Below are experts of layer 9 (counted from 0) of a mixture-of-experts language model. Rows are named router (the router's row for the expert), gate (a neuron's input weights, with its number), up (a neuron's input weights, with its number), down (a neuron's output weights, with its number) and show model dimensions 224-335. Each number is 128 + 24 x the weight over its row's rms, rounded and kept within 0 to 255. Numbers have three digits each.
After each expert's rows: a language model's description of what the expert responds to. This comes from a sample of Wikipedia text that the model never trained on.

# expert 34
router:106113083142101152162124141163160110173119143148124157164124169144135123119164137144134106130124158159161125100080141145120131150134156152122129121131127139127105113144136095087120116157120172120089136160110129173073122137108144094087104147124095110111129150122119071164108156103134110098127111162157114123104146106116062134128088103084
gate0:144139083120214130137136128145126085151102116123126136131135097120161132125082128176097135163133129139126140125137159168139106108126099177130154139123141148133171124132170088084192107157130108114109120133113124147047112140137143094087128125128124120114124136133142068144162129135112111111128135153125109135124138130095101117130124120119
up0:094135179082147111129084094144152129138163150137077107114140152158114138170133103141132156106128135121097093161132140133153130123105134095115140142112102146137135149131107136141072122141114120133105176120129144122140160120123151102143152141143136094134129158152119171118097118120117159188137129124114174134128104138163117143183139103092
down0:112147146124143119180141101124125144093067077130103124106105157127124099131117105101139114140131156145100126145091087128068125133096116140137112148091121103096081114146106114122097116147154099125116088141100096143142143123111112146143134195113134081132102118164122086163074120151119125084128140166185125157077134135114134127154126113169
gate1:123116092104144179131148108131148123157110125146138098166140148110116130127116140119108115115109179126146116124129176132113143156176184101143115096148147131104158120147154140149090085157087172167132111114127097158167126148159133123106162109096137141109129146093052113135115080107097162126106119103134146158061139118116099095111151119134
up1:127129140118084104108131129092133117116147128098154142089131105124116189162127153131132130131160117141088095114184118125147138083092069111101149152145132111120122119116183074088145155118213138133121090153133136111106155136103122118124114144141114124128125108140175131129114182142143111178128140152108104108147117130142106111174113121146
down1:109174120145145149127111146137137145109130164133113158091143107085137117169131126154155154157144130161143136103155082136114148126144115115144153150137116090121136158129117155183109099165135113101119140151086197114124108120149153124108133157103140105126153116153122144158114162172135127082099127113131115148154127103117143115140120117128
Description: Auxiliaries and relative pronouns in narrative, such as had, has, would, which, who, always; also infobox field starts like - I.

# expert 6
router:077099071157109127174113163143132145146131138130128110171139137123104152124156118112127171110180157148167109095103127158133133146150159144136132142184155139099099072141114108109107113179126143101105119143097126164113152121096134076129135142073129115085109152072174093157098120114147104123113133176145118127153130131139097119142106106152
gate0:135117114188100150107124143182101135123137107134102124144128114109169136142132100126127177131147099162096115100139155128108125134133113173147128101154083158113106143157123126108147122104119139146116147143083119079098162190089161108117140141116129062119121141162117095120099178141127114127153120123145143173138158157156117155122120144114
up0:100144116109169113153136144145140119116127082141093105105113121152117193160136113138144149131125156111183106127119174123173108102146125114108173158134159140129090100115097134139128098119142109129135095083126143143134175103177110155119100101130124125188127162175140145157141118119093144121140132141151135183142123146121112103094104101133
down0:151156114131135110152131183115122110140140178115112141141105087094117114110140180129108164121096079172120106160151127132185122068136113098126082098100096101115142097143134137134100129139139191141172179126138129099159157134170131155124120141132137088090131111117109169155128111125133124126097114134093128120181116152121114126117113135097
gate1:123142122147078130116128167156142128113160106144107126140146146137066170130129138177123124114160158133148143116157125131096152126187116124110092136144080063141148152116122083132165102099133113115130150149150111123141139143132128131129121132164096114126144170111102140137168140083117078097119121133156131101149126122115091134149152142111
up1:121148139141177148114147147156162110121143105141122139154131113082103119140134086182114113139160098136148122121080139170073162134099138115144096121142091133136133182144102102099145161099166152121119103101120105109146161140152078125114141125129101160131111113128126145088130115101153115109111130129121118086138136133157151138179122133109
down1:128152145147140151152112154146103099120141122130144138132136119122142154113109138134154144150141116098143192153117129176107083132105126139119132117106134132122137107150122121109098143119141159162066109095123096088171126089143131116127170174127139154112086119145161143116156164133123104120096112106111155123132138126130135180160111135120
Description: Indefinite article and possessives her/his/its, especially in definitions like is a, was a, ed a; also her- pieces in herd, herding.

# expert 25
router:111089120137123103154091140146139140131126128142121125173145137113121135129149151135132125140146148156124128118109123163108109119114150134147120128158134137110098102172135098139112083150113157083116108107143098130055162189100148061091128131127125106083100142149140119146168113109117116098087117095147137134095100127103104104167106109127
gate0:147110134124154132142130129110100099134143132182148157180114139152132132103138185133113105161138150132116093146129091146121080122132192148111149101168118152162104123144117146103097141097120141088135114108114160121093104095145118120084119123139153106136106107134150143092101110113125179153158079142135163085113118197166122115108156115121
up0:120104122142161121083105109114162136158149135128109098109126078141114113081090126163110102106094102162125092127117115113094166164167120123103112106101138109126098119135123129142137105122158070092137140158154096163148146164090138147144122116118143168115145095113118153173167096093144122152113177153135144141129153143148110155136130159129
down0:138124142129111117126131081117156095127116148117074166142067161176141158117163153074148133147144111126106088149078103124143117132126146126161140133105134141133152130157100084123190123147142143110123118120116151128115115167146124111099126148089132133154157112132183110134123130121123136089136150104125172146108135130165136123137106114132
gate1:096115163109112172127099088150120120132109110121104094126136119103134102114135138118116087149137168144120115138139135122159125125137135112136135172107155125122140136113108156110092111149108114099143118115141155142094134143099117123112141104115153094033143093114122167122141120148143141114152115095112162110107100090127075112097157171163
up1:094076120123150108108100133123095145133105121157085127127130151175113132086101110154135123143112157131102139139118139140137119151165156150100089170078129114110149080098083115153121098124118128142136124100130147107074103151150132135106121097121161110089115143129083100128116147155098173137091076097129116173126135137120153107123137158167
down1:144152099099157148120131065158095161156115094097161167162156116087123114146129124080122118102092081127158133136174115145122086081105105150113143131136130152122121191110170102133101139129125133153136091145168112139123111096142106198136143123146120128110134154137116159093129139130125105138150123136098117144142105148121131130145134103121
Description: Short letter fragments like ra, ro, j inside words, plus US city names like Los Angeles, Philadelphia, and (born.

# expert 36
router:085106107146105141131104169130159119167123134146130146141144154118098140172153156138116119123178162147148064117134103167124110158155104158153162151132106143119109091137125090132121101128088129112139093139120126119113145145084144121119137137138142093131133134085154099136105131093132124114082138106119100112122091155093114099150101105119
gate0:104113112114153118095137139118094115145093125117121120118127143121115180134133158114146132128152098141122112152143100145113103094110103120119164119150120143196086118127121125113130127140149100136150129161134125134155129128110141159147141100110142148119113160138134161128065117123157153119126126162112112137209179101152152136144140101104
up0:140146104168148140136133122144118114128121142157122135131162143168161165109121130148105098137129125097111121126100149141123154157151098110095132104115130117071116168175141106152146153119105138127117100078115138142116119127078116082148110098157145122163110122101164153154169159105176103101139119151106137155134118114152171091099092147113
down0:155129091130148102115118160130164159120094103129150122167114129125067128138147119143093181105098129126127147122160097143127121091132087138115099124113134128089113112115088150160133094167105134144116097108183148079138145132163123147098151136128135192132142097145126136118128116100165109125132152138143128161138188148110115184136149188176
gate1:169085125108096155157133105126094109108150158120107119164155142119118124172140158118096129115089129065168173131134183157127097162124128134134160140105112152130110169085102175091140124121130137137122136130090156148123147108126151130113099142130156114160096115143082102167107087113119083130095159104120117145126119163105123141153101096126
up1:098128114144087099092188153108109095094137099172129148114117080121145151130129160102168124161122148140156117122150161088128086094121108121133133107102154131108155139141124141172089158110114119160163137121114101144117119168122117091107149188111098107095123115148142128125106149174124139123164123117083096126121171130115145135102137126133
down1:123140139085151102136135142151078155144118109150124139134126118088137100119128161112132104160139138165147090150132138126183097161109114135131147101138060201154125163178204115137140130097140106163153146106168123082080170131139153142132179130142092116137132155172134095077129156098112132139125109129122143157138138142097098120126081086143
Description: Pipe separators right after position or rank numbers in sports results tables, plus country codes like FRA, ITA and positions like MF.

# expert 35
router:099129097167130154142096135137113118149179170143079115169111133105116130153138142144104105128154145130142080120115103144152111168148142089171134096145125173120087080142128101089153115154135155114135124153080134149104148146094151106115131120100118128098121144097159109152115139141143091088114115155138103121134146102107133144167103092117
gate0:153105064113105114111147167060106136159150077148121118123187136129150137132145181146152149162093124122151109124103129116143094137118125157148113118101150097102118129149147151090122132110111122107161121134098130143122100124163151111114101137122118073167057129126109143132153119098183115102104080161117136164127110146140132133100146125100
up0:163110076077133119139104116122132099105151157167112161108187120153145146128151113139123122128091102138124114120124115151143117132110097138119139136100167157145078117124110186113130177141161143146156142062113170119104125120123154095136128161152163102157112118108154131185210153143151115104117082170143160137109137137137119149157123126091
down0:135100091084121134095113166074127152096128143118101117160121107118149167165101080119084102122089133116118130122141095113123136132133117156128160140161133138077118185111142110127139140144162131121125139093126116147147069136160100170119124127088117123160118097088129164090061140164080110142131166138126131116081098127115113142104160126110
gate1:156092122122142168116105140143116110107112156091134138140149120120164088131143146104095110109129134126133124164118126121136125137127098088108119170171167100081116104114102140112131157121110110117152108135162087146103068155144127124087105150119117077140110112143137147129184124121116102088156113118122119141104102104089152153112116151102
up1:102089124160145149146138169095131125145124108164110129117082136146140105147137118127128096149075165167148115149167101171129139137129120101133103121128160100160113100127122172091111129128124117101146115132089092140109126164129159143101153138136095136131117113132165109102120097122148170118123093122100117103118140149177076113131102168117
down1:113140181131119184129113095098133168138085119154152136147100098123152116133170122138149130114130090149144125120127159115135114142124096108148147111157171102141116126130128143157148119100133095147123122107143108163113094184148107159142127097089139111149144092137146116180109132061171118123124114100138130102157141091103126129151142092114
Description: Second pieces of capitalized words after an initial S, W or H, such as S(ioux), W(aw)ota, S(ty)le, plus headings like ==History==.

# expert 9
router:080127113140132114157064165145135119151129136152119119143130138089094120136152166149151150128115149178156091072109095158121140100145139132127103124173133173138072113160130060118088101180111125136082132122123088152119155139112137095100152127112121125119114147116159097150120125102148131082099119128154118145110120149122139133127123106090
gate0:149109110109135123157119109098088134130105133160170153115115134119148101144153122102112160146111133131121133160140112134140113142154140143091165114119157134107147160153144113112140119154160094135128132086176100128125115144112122135121161128144094105106139132114111137118141128122096126133124096087121168106097082139141096110131134119078
up0:148153107110162152133121118120089075157085185183112160123103106111119128162104106138116137156105147082143110154097125138139130132125138151168172112153095177130114109097146099109145113172148148113115151085149084120105081173140145150125149117146100139120169120150158156146159117120131118095100178107137064114156147153090114122145102113119
down0:084148118149148105152122133133148093093140120120136134162110116130115084127143083157139133114090128128151121126106135100127127109143115094088103132152156107183109065135097132104149096156154112147164135161129116139134155143167100131117104121147119149132120140153165097126150090165146124159143116087126121127170128144100136109129146101124
gate1:096157124102141122162125176157103106127136137108135092165135132080141167108153152132112132143142147138133114094128110197100123091108121113125138112123103150121091110165156081139112105126103165138139104134106103133100104149145099119111137163125143111127124121124127121124154142109147125112127159153126114139167101117149125148095110088111
up1:141124107167134137112128118086144128172140066141143139141101157187137116124150121113137171132142150094142122124091136094144106170119181121128104155111154103122181132147119185121114113112131099142146124121134163122132118122143102114118095092116136113107102145098083097107154159143133107125149175081104114128110133116111090129159165143100
down1:112151135086141104144157145171093132114110153137150113112122143087147153128094122115122090119113126145181150104114100147120162082134102103113103124147117148182124101130134120114169124133117127094143117097150121167116123115133108117149119143161111156146124101154130112066167107117114104124159063139133117114158094139132139133114115111120
Description: Words in official names and titles of bodies, posts and awards, such as World, Minister of, of the Year, Preceded by.

# expert 46
router:106145102151125119163119107133092142165168174132110132139103124129141130110152183177141140120137131140154067106090120153125141137162154113169124058133140184138085087133120105132110091150143145100114107140131100135065132121066166137135139161113123099112088115115141122136139120089172133127078140141174138141138112141109117120166091105114
gate0:126129126109121125186146133167138124129114140139157128104113136092087114181140075093151125109143137138105150107123119128073166147144093101129113107133128140094132109160093129107117131150123138158111145112119186118180095161096101107143123134087105143123131096077137125123110117108110106132124129106126116126141123119162120127135167153124
up0:119113143109096123162111102127093141127141122179117131095100149120141155102113116119126082133145059131130102134150111096120176116107104119084122094108114114139113097155132122102124134097114109107133140102107168087169111148089137114128152138137111133146127103166128134130133103108121116125140133127123115154114146129110148123122099129127
down0:121132147127117108138144107091142153164134162148147124122148122120126136121118135126131176081151142149142123098173127159139133091158102132121157118129120081069148111103100117130132096119163142107143142118128141142146120126148135148099147118125113135137088171115122145133149125102140106160135104110117112096133122171114143168103179132110
gate1:093151152135157145152126139101101095148141128142165104142133124147108110117109164133134155120142166118134101124106141125156111120099129107156116112119138141111121110113103129132118112137119114102117139149122125142143142116113155154114113136115113110103177108119122130102096118083168101120114141144171115127129108150118129134103094137158
up1:126113130139126117147109138124133129087109140174155115177135118099138134140134108133064144096126125143120106145158138129112135143108170148174110099116119163152128131132134076134126096154108119103133132143149107126177098115081144171157104148162133159146142128117164117155127132110111117122132088155155125098095135135099165130105100148146
down1:172126130176066130111137148099129139135152136086123174113146137112139143090146102145135144133140125121116118099123167108102140116134100082143157108136117120103109163134127079124145117111140134145109131118122121095131174127083153089096119126156095107168112119129092152112134132085109106144173113110108116152102154103132099119124074151152
Description: Mid-name syllable pieces after a capital initial, such as T-ond-e, Rebel Y-ell, Ch-ie-ko, Ech-ard-i, and J in table cells.

# expert 18
router:131125099123136132124121174125098121159128148118115119130103138165109142123150142161116158107161174155131109082130117172116119125151124123169130118162134137140100133127137107129106092175107180111102140144141089145088169154107161104082131140111106110083123135117132102121149165120137110110099142134159158125126121093107088120152115100121
gate0:134118098142117130137137147169107144158119137081132073142134126148136096151086160130153137158133127119140125130101165115113137145095166145124104126157115151109146124110153146165169101160145122140137164107127111158156140117149117136136138103154116150101110108078130148130121084132136125122157090151115143182120122120184104121154163151148
up0:112107161167141120130166115111172137144163147150089147096130094117112189079150100088135104108128104142103111128156123135144115135112154118105091130087140137162119149137123125135099131111105108121134119146105132144165114107139103109188099101137144153133138128170113135136123140151104129139122096127130096088139147172097076107066116143120
down0:167158112165172084140110136132135138125137114103111110115107108103066129124124102091130151136177142176155173150109136104136127163145131123137157176167137164088104166127112114109129116134122162131163125101091116117127100120095125083125110170099165130134149148154148126124167122128114177118130145087123118148171111130148172134169126119081
gate1:113132105137082172161112135144091099131148133119107046140166134116131173133127115155136113170170109144125123136149155134120105158106134148099122131103101112144122158121131134130123091181155119119118157112101169130150176114101116097150121140150146104137086104152114111096104135143108124179104082106107100086173106152125137120124116138116
up1:130111151073167134127126149088145145154124136131109157119106110170119128115099133096090149136126171153148141149129118128168086178121139104136130101148160145102090103131137110143150177112130129107113174141182123145122096161126139122127107092111108117162163172125137124154154122141111117138136112152163129134141103128179103160154146119119
down1:124127133115145138143127133113103075156122159105169071109137102106064117101132112099107143118159126127135110162120103158122168174136104121120083134131155122126130150139112171104126097142116099110186168153102161133153142133137109134163199133103139090119118111113121186110144152139100140153104157143120159086164094134074107101136125142116
Description: Plural suffixes and plural nouns after prepositions, such as celebrit-ies, helm-ets, students, countries, companies, years.

# expert 0
router:079107099176122163135113150144141135147162133139147094151089130138144158117119119162116150122153141124137068110126142186146125140126115139142129124146132149131091086154123113135108114165125150098107122155107127153088155169129138089121137179115138093122100133126149094172135150086169122102111131108164119130124089102102114127150132124126
gate0:137112137147107075112082110144146100117165103137087126177149139165088143124138127189115124105131163116121129112146109154101101133166152126113135163162097113117079154140110123114151126127125090152093134111171142140116112114145116123097141143117096113151126103168129122128127146149163123140094126162107093147109091117157109084124100149150
up0:079145120126138093173144070118139174125118159090109132088138119142133072123139105121115122160134106121124165138125152079141134164142102127096133124107080119125110088165138118128128122099098137099114115097135157151110110094138178160137132090146090145108116090132145125112121074145097123166167116151144135132089130148142116109120159097172
down0:133123121104154152165131127130097129140135141133140113143144133109123132143130143089131100162178109106134158078148126125107122096166116106109099070158163105167162069140119116112112103147158115180116140127210147136093121100146128115151113112088139114118105150134178163130166116125152153117149143092098124156118116093131145137082144106152
gate1:145163158122131134135132154096098110086143118140137134168155111125133129096112112067111112159101148103117142107122126160093109122106104126143135151129096147139130096152133154105139114120144087118125149170184117157085107170127151179104149115125115093142119129124125117122084154094157109072141107107163110112146139116100141144116115122161
up1:155110149155082102150096128166107166135124152114112157108153142085148138090147142097134154151111121158141119098115084143098103087135119107106146119085114133131165172101108136139107173118102129088103138151130135127189105148133109134119130091123157153129102145178148171167170144144089130130116109156164143146136157105161143136119167139118
down1:150199152123130128141176105121131130146131143106135103136134099122121126154202118137172129122130135153154113100144122158118099147132119139112122106124103121112134072107118105153126146119141148127131152139129086159151086170179126127114151110106057133138119135142152149113147113110108160150094136137123152144119077142129110125117086109167
Description: Label words in infobox and list fields before a colon or table headers, such as Party, Year, Location, Born, System.

# expert 26
router:128099114149116141159089119155094111136134148140127106124081165116106148150149115150136148091162136110144087101112082166110127127143129121166133125127119121116115118137158104107130126166090142122115117152130138161097176146087161115106145121126101122109115142134134129149129119101156140138145117164144106141137124078119075121124104120104
gate0:135109151113132135109156119161148168090070145129117085136160154105116111145142108097115143108148149151179155111175084150160118111087143148125138121131132113172106133150133109116122137116120130139143174095104135170069165107115090086134153144114122118145115113127119140118158124166135118115156101176159135117133193141137123108139168154097
up0:172124150150123160133142087170156129178171155113144048116093140116124136120167124112114121113116151108146122110116091205142120117166125122182128112125130079136160121140145152115168119104122158121127093134112141129142152105171073116159121114182136112113113159124136138137106132163154082120145164130119123175142118101157078091074112106144
down0:183146129179121138115121117107091130137104086154170107150149090135140115126122109152074133111125102172111155138150133158105204158155097163106116142176125089068147139119140128103136132089117105097121121123124127128146072137142117131110141127147123119174155168144085160110102101090122110118128150094115162173145147101108101124133118120092
gate1:123109124106129160135146137162144092185119127131089161179153149097101170109123114116123140112146124150085145137116118156150136132174186074100100149064144114121138116133144091127107087126152145143136091150165105105137109132119131139139134140145198076139152144132149106163114107125133144142088110126099143137126151090126135122154176167118
up1:126122121069128109170128150141091141140133120117118119158155112101142118136081151110131149127143148137096095128087127136108131142160155088153090130145123111106136119166201100119128076138164132139076107152127158098145152131112142139111077143124183074121130134132143097099088111145165137098099118120124100115099115099106150122119136141111
down1:113102126131138129118099122127100145158119158101155178099173096149129135108083108117074163120154128125116113138147126100139134154119099138124130112102141136123134103111120090098046084116126145185100128143130099123134140151108139140074085152096096115136116118141147121130114103111087090140131135097112122116112086114143162116126153128132
Description: Consonant-led pieces inside foreign or uncommon personal names in lists and tables, such as Nov-ot-ná, -kov, McC, Kimp-el.

# expert 13
router:138095125147117143140096135136084116135137147149137098154153129110111136172153137146121127129140132121146087095122086130135122132172140115145152113131135191125120090146132112107106119181120141113145124161111119182109151158098119092115172159112143106088142129116152074153126142107156104087122112123117125136129126075154104125148139123110
gate0:131141156164106106135131112142067137089140140110157111129167089120102138149160122096182096148133091174176130081156074195108146124117100117098094089137107136127114093117158142097126122087152132124105120155129099124111091140106130162144139079128132127143124115151084093119135150116129134086130150133123113150138131137131103115116156096139
up0:093083115119112085124139153119160079115143136093151131149107145188101122105148149112140111136120133128147121127137124138168112147122152121107119120103113138158134117109154150122135118099078137108123147115122105096090136123159165110100148081137118137095095115144121121143142132129128113154136200093134121113123114116119101124134103158120
down0:120176138144101139135158129136094101131133126136124126105106165120148122139124109119141158159133125141078141101148113130100133098128174157151136136123101151140132099092139123081140121132151117079102135145110108114140120063181149134128132116114164149191118141135116138112101193153115088131128134118126123139155138166108126181146118155148
gate1:184127152130112173115135136140136165083090089118188154159141147153182133160139121145113172149121125108113145101099130146120143113142085129146141156168191104110135140123099139124152146163137122113164129160135120199102104167121140109138112187156151122126130154098135111130101157153139129135111146094133085143127130150103157141147114139117
up1:109134124191124169138146098126103141173147120160182111165109114126133136132118146178098123080127128120145130134120100147118139118149129108142118135160081155127128097130098102145137156111137146125114146130154205113101120144139132169175185104130095168128161158121156120184100105124153121182129151123168100113158083114115097126147070118117
down1:148127139137108157154096141084094122103143147140111127119145110103178155156109159116101116101099155064164182143127103129132146106091134159095089092101120140151115099097164143122114124094144140107126151155092139152111103137150086099093137191134131120118111114129121094129165143150126158125069110121156115128098187109148134148101116078163
Description: Conjunctions and, or after verbs or nouns, plus most and role words after a or was, e.g. hijacked and, the second most.

# expert 37
router:112085126132128144135102151124112133173131164110112102154169142131140124145161165177133156117137147128117073094077076120126138127140108148151147103130130178106092124135108084096125108170116168124116114159098098151098164145121137100112122160140152112105097148116146114131134113088172095101121140127141152152137140115111080126129130120097
gate0:137103116109166175184109147144121107163127124124161112176137143118169130127136121115100117111104133134160150153128065129179101147165134111098112136096138128091078091106139151125210143105114127112079166119158117156146127137165124151067138132108127129118098116191111154137122145136149152124152098151136171159104095108162154125129129149112
up0:098094173139124129095134183115126151134132153155146116089167155172160119164136146123137119125132144134114152106091146114162114128159113133121113151123137124142093121111133143112170094160141105141131175156130143135112171126180076131128122138145120098153179136131146110135101156102144155143177153108114151123071102098108128149127134101111
down0:139111153152161126133132127123153100111123092106130108123113122143116149132161128123107125104155110119129046160130120088106137166120136158145130125130136072164129105093155140131151100118156106120130118133120176120097084144132122093150131063106082119107101147142153117148097116111087118120168145137180116142147112140132106137161104116161
gate1:119157161181151118128104127131152128170102113137156118150101084128128164104134111136103155146083179122141087120133090153118168161126110192111162093116115168142120090142149098116124114151133145140116157135114183127106106157151106099134121104155170124148144130158135157150132123148167165153077132137143167133135100129059101153097105168117
up1:125163174120131133137167152120169133175155140163139135117077127144125146080129132095158134180119133143122129113165136132156110146095135137134142132117139119152165150143061119150129101115123135139109123090104121119147134143095164135109145135145102106128137126169166158099153150136161124127157114158145181123135111134119119145126121107130
down1:160135152143120128143104118165162118127075134124153140128153087105122149107107087128108112121181144113146156144142119104177171161128115152092130118142121147084114102142140091149162092141121092109102109114116137148096110096133092113133110131064157137120126137109158140114143137137131123090150098118117094139169155166139155133102146143146
Description: Compass words, St., Mount after in or of, plus following and table pipes, e.g. North Main St., the following.

# expert 15
router:126112091154124172125111157125114130137148152140120108144097144137112126165137131156132136120152160113150146109122134147135107122155104147164102107122150124112119085127146121120124110175094140117126154164093095156123154187100130106088139162103110129116120145102134115154130138109149098087076127111142151106116129093122080133146125112107
gate0:145129124116105147102096143129112107092149098149163094154154123140081118143107145121120167147135135158171091089114155123131112143085142154176139122164130133121142103120174120118137097139095131130087136139125116118153141135149117160159117141109131130099077125083150152137135096133121134119145149175129139149126155091127144132129151168159
up0:105137102146119197138126147111059148104121100147151173150145111134140143165114113102152124147128111135153125139174141117179141147094128151122127154142117138126163091101090173146145118141107153120149164126111131169137119140127088138175146115124121159126112131113143159146162072139134149075130128169091155109115105134141126080143137129160
down0:124131087150124129125122152123167119182122144138121148101122149114139105097112129117165105089162075177121105197113106127129114173143171138117095147101136134119108105109104136152103118131118112131152124127160108133165108126130123132153140122098116091089122127163132126134137118161119139140163140117120131115096164156082141172135164138115
gate1:110159134174114179097108169116115125123126120096144118133152147133180139115156166120096145175097115146125146115106134155097149124129101142144129099141161088118156144132136126111150109134091187133159110145139108146103142179148086114150137139133114111130139106097122136149099116093126109118166147122127137149107081149151140134128138106162
up1:095135106158118145118134121104137122165126151070189066086135179131105154171122145129165088133125140099152120096148131125115121113121138109138100151144153137161117104081169120118141116154151137178143113153125099139144171138127127100157164110127150141121114140094148170135110087115125185113147146137093151151084084179153119107134117088131
down1:140135130105132121132168138149132167106139153126093137097148142154103093103109115142141174152100145108133156159140106117107120134174092117148126129133104111168132154123133149171132172089129111107161118152172098118153136104143136130139171151173130172147116139100132176133106140105126123120093135110108151129060131140174122121111138133176
Description: Numbers and quantity words before a counted noun, such as many, several, various, 40,000 deaths, 28 injuries, eleven thousand.

# expert 43
router:104065124137140155164132132131122137148144150138094125132102153135080145180156125133119164119127157159113111059146091186122110173157144145146125093148135132108111114168129123133145112139110160105134127153119137153114161122132122129134163150086128090101132134095132091140129122121138117106121141135148116124100116130132107133133121083086
gate0:106124131138121140159143144118110104138110104102130105165123170089113105095126170105159109148132122109131092130141118172112099168131155112114144138138098105132158122108125108111156152150163126133122094138118122116147127140083154100126131125141108103117130121135143123182122161087116137150149107112157173130133087125104114171066129118121
up0:134135138129151109135129177113118116137084083099118129143152146109110138139094155105132130166150154143148085149144121150121140186119160120116103114086117097150145162125123117153128112134170150115148143128090140126141133153097141126143105114128105079129166131101151183150114157149156095137167129100104136117153107156121132110126151105054
down0:102094151111119148111125140098120132138109116141148131088140130120137135144117126128138102100109101140108122144087113123127124159116139149135135128130147159130144149087121099145106124096139099107099122140130131088147124082125149161139111142117124136152122136078109056141112117133116114124148117127135124102112114128102130118149119126149
gate1:128097133178127150097130145083145106144091154152161122153129140157146177137096081126142131149120097148127144147116096170165159137130103116158133112110150156144156159111106114143125122130120131199123133136133104100139152119109133140106106160179138109163137119136178095141191165150103146104122137149107143134106120124122107169138143118171
up1:124141068117142143101133108136132109132119166129135122128113139150120088151106111123110151093180113089124107121102118136118100146135138182166089077166129130139159124125186132122143112174118161133113138137163189105128145093187134101127120135149110145158130133117148110110140154137094104143111155143144116155178144150152147150107127122116
down1:076146134107146115102147137156069119110133133088143127146102163134128160129146149138154128122114140107107151144130089123146138112110145101121101134154110097120132104155127134101153156149085124099140083146120083169075115117124119133134108139107149088110152104126088103119119162164087142111160101130135136121151160099146091116092120111147
Description: First token or word piece after a line break, list dash or table bar, such as - S(ide), | Bar(angay), sentence-starting He or In.

# expert 22
router:141086117149133139123106169120102154159130147126112120153143134127112127103140171118116162086155173084122086094141088159129102110141084130150139100149115159116109113135145102137097127124137140123123147127101115141085153146101145111100142159143105108079138133091165115149095119104149116106098097153154134117131115121119105068094132094102
gate0:154128109089119145100113162095109112134106188070106100171110150147144141139098157132139146114129165114123101104105145135116096131159159111129101117178160140096177140083178161155125094160156155123094173121137144124132134132154144144086168132121134132109107131178037131146119116118099142116139131105148140113171096102128134126113132102135
up0:142116120128106132082176112124104165121122166085138122151109121172170120162167142095153123107116131104127079141126112144134130094120082125110125140169177123106087122107135123135119142096141129111122099103153150115112112142103149143148142095137137149129148128130068154134120116109115092114147148116095153165161151140165132150149132155125
down0:138127126104123175128109149112115161140159109114151123096131174155101118141146112116171128111141134102154088117085078142161106112151123129085161105126126085081117118143142139123141168122100146098081112113119153155091126119117158101154129114096101135100077134116112135077117093110129149135161142171097123149156109090109090127077114130098
gate1:130111153106093104187103148144131181178114133107121092127091115116144153098157129115125098105142166152158112121131123137118090130150136135123113122101111126115113081161140111178109119102112127120145143151145120138132149160149126153120162142136122165105150112097133108158172157144169105103076131177151130117097122147151132119156119095135
up1:118102097142138107134131147095108154112099124110133148106098140123193136128113142136140126124114157142184093134133076094113102121119097151121123139117137107113144079154117127145137092084113126119146136170119109142134144125167129134139137123122102116122126097094179083193153121141123129140069097203151155141146107150148108102079129109138
down1:139117139111134134121123122109076157118106151131108138118080151076149143128081054168158164159114115132108136140102156155170152093122092133118139143124120122111130133131126139121137112170134130105151119157135165145157084119184179131093115116174148174114141153145113122118099064147119146141133108127171129120140103123145163150093127128094
Description: Short syllable pieces inside names and words, like C-op-tic, V-am-os, am-nesties, plus the colon in track lengths like 3:16.

# expert 2
router:126098114103116111133122160164113102149146173149124104141141157076141155127109130125155158092153144139162093076108092119131106121134121106108141098140122173123102094151136110105132125152120144104118155135129115139132150138123136100101164167106093117144106172097165125142134117115122118101077126158137131126134133125137098152118124112144
gate0:129144152111196142151135115180129147183123091171115085116086125111124159108139126142145117115110128128148086069108132133162102143117155167091148113100094110136153147123103149117127110088147112135117166119148140141100101156134153173151117130156127093111152113149142136136108184126148133149114143166109155109133154119132096109147153122131
up0:149134100164103129183124160160147158145098141126133136163135104137091116131115095122105113134126120120133168087082139151154130148169129109132106105118103110137147180122082118147141078107139118126129101128156124148133151151112120109150123131150150088124194112149160146128125133128108091112125140129159136137138144141106093121133130135149
down0:103141130121135151119104090117118130124164070185100140147076132151122143204119116123092129129142135145128162155115139129126124117118123181113115139120125186125136128140140142132122140108146150133126118168107119095131102157121144156129123124109155120153129136152119109140140127165069151084161107122175164091169125082144153139166107116129
gate1:187190087130126127107097105177154070178098146149154117144133162098166150155118104132092110101104124135167122139146114118167128117164194094144100133173152134125122128128135095133105183105089129082126137171152139119168131143115135135100207164094113112125116096141139112128118113105112148102134127133136149129134124096124085121119129149162
up1:164122149140136104120103141129152060161092164124123102128129109107125105135129146132112139112131138117150150107122105125106113092129126151149130127155141144153126126112089177129055160135167110095160131129144179140153150118128117164096205121113120094154127126124132121126089153127105136118133107072135113124133146149122142131085149122146
down1:147180089151141142126121162119125139122141139128090093124117141148128117144123129128157131144167116117121146120126125087136165147105100150114112136099125149145091149102115065116084132113082118136103200175098102116106124116105162139146156122119149137103149110129085109125133161122145129149119176084085121101158147137089116112147132125126
Description: Word-internal pieces and capitalized word starts in mixed text, often award tables and titles, such as imp-ec-cable, Ex-che-quer, Reg, pre.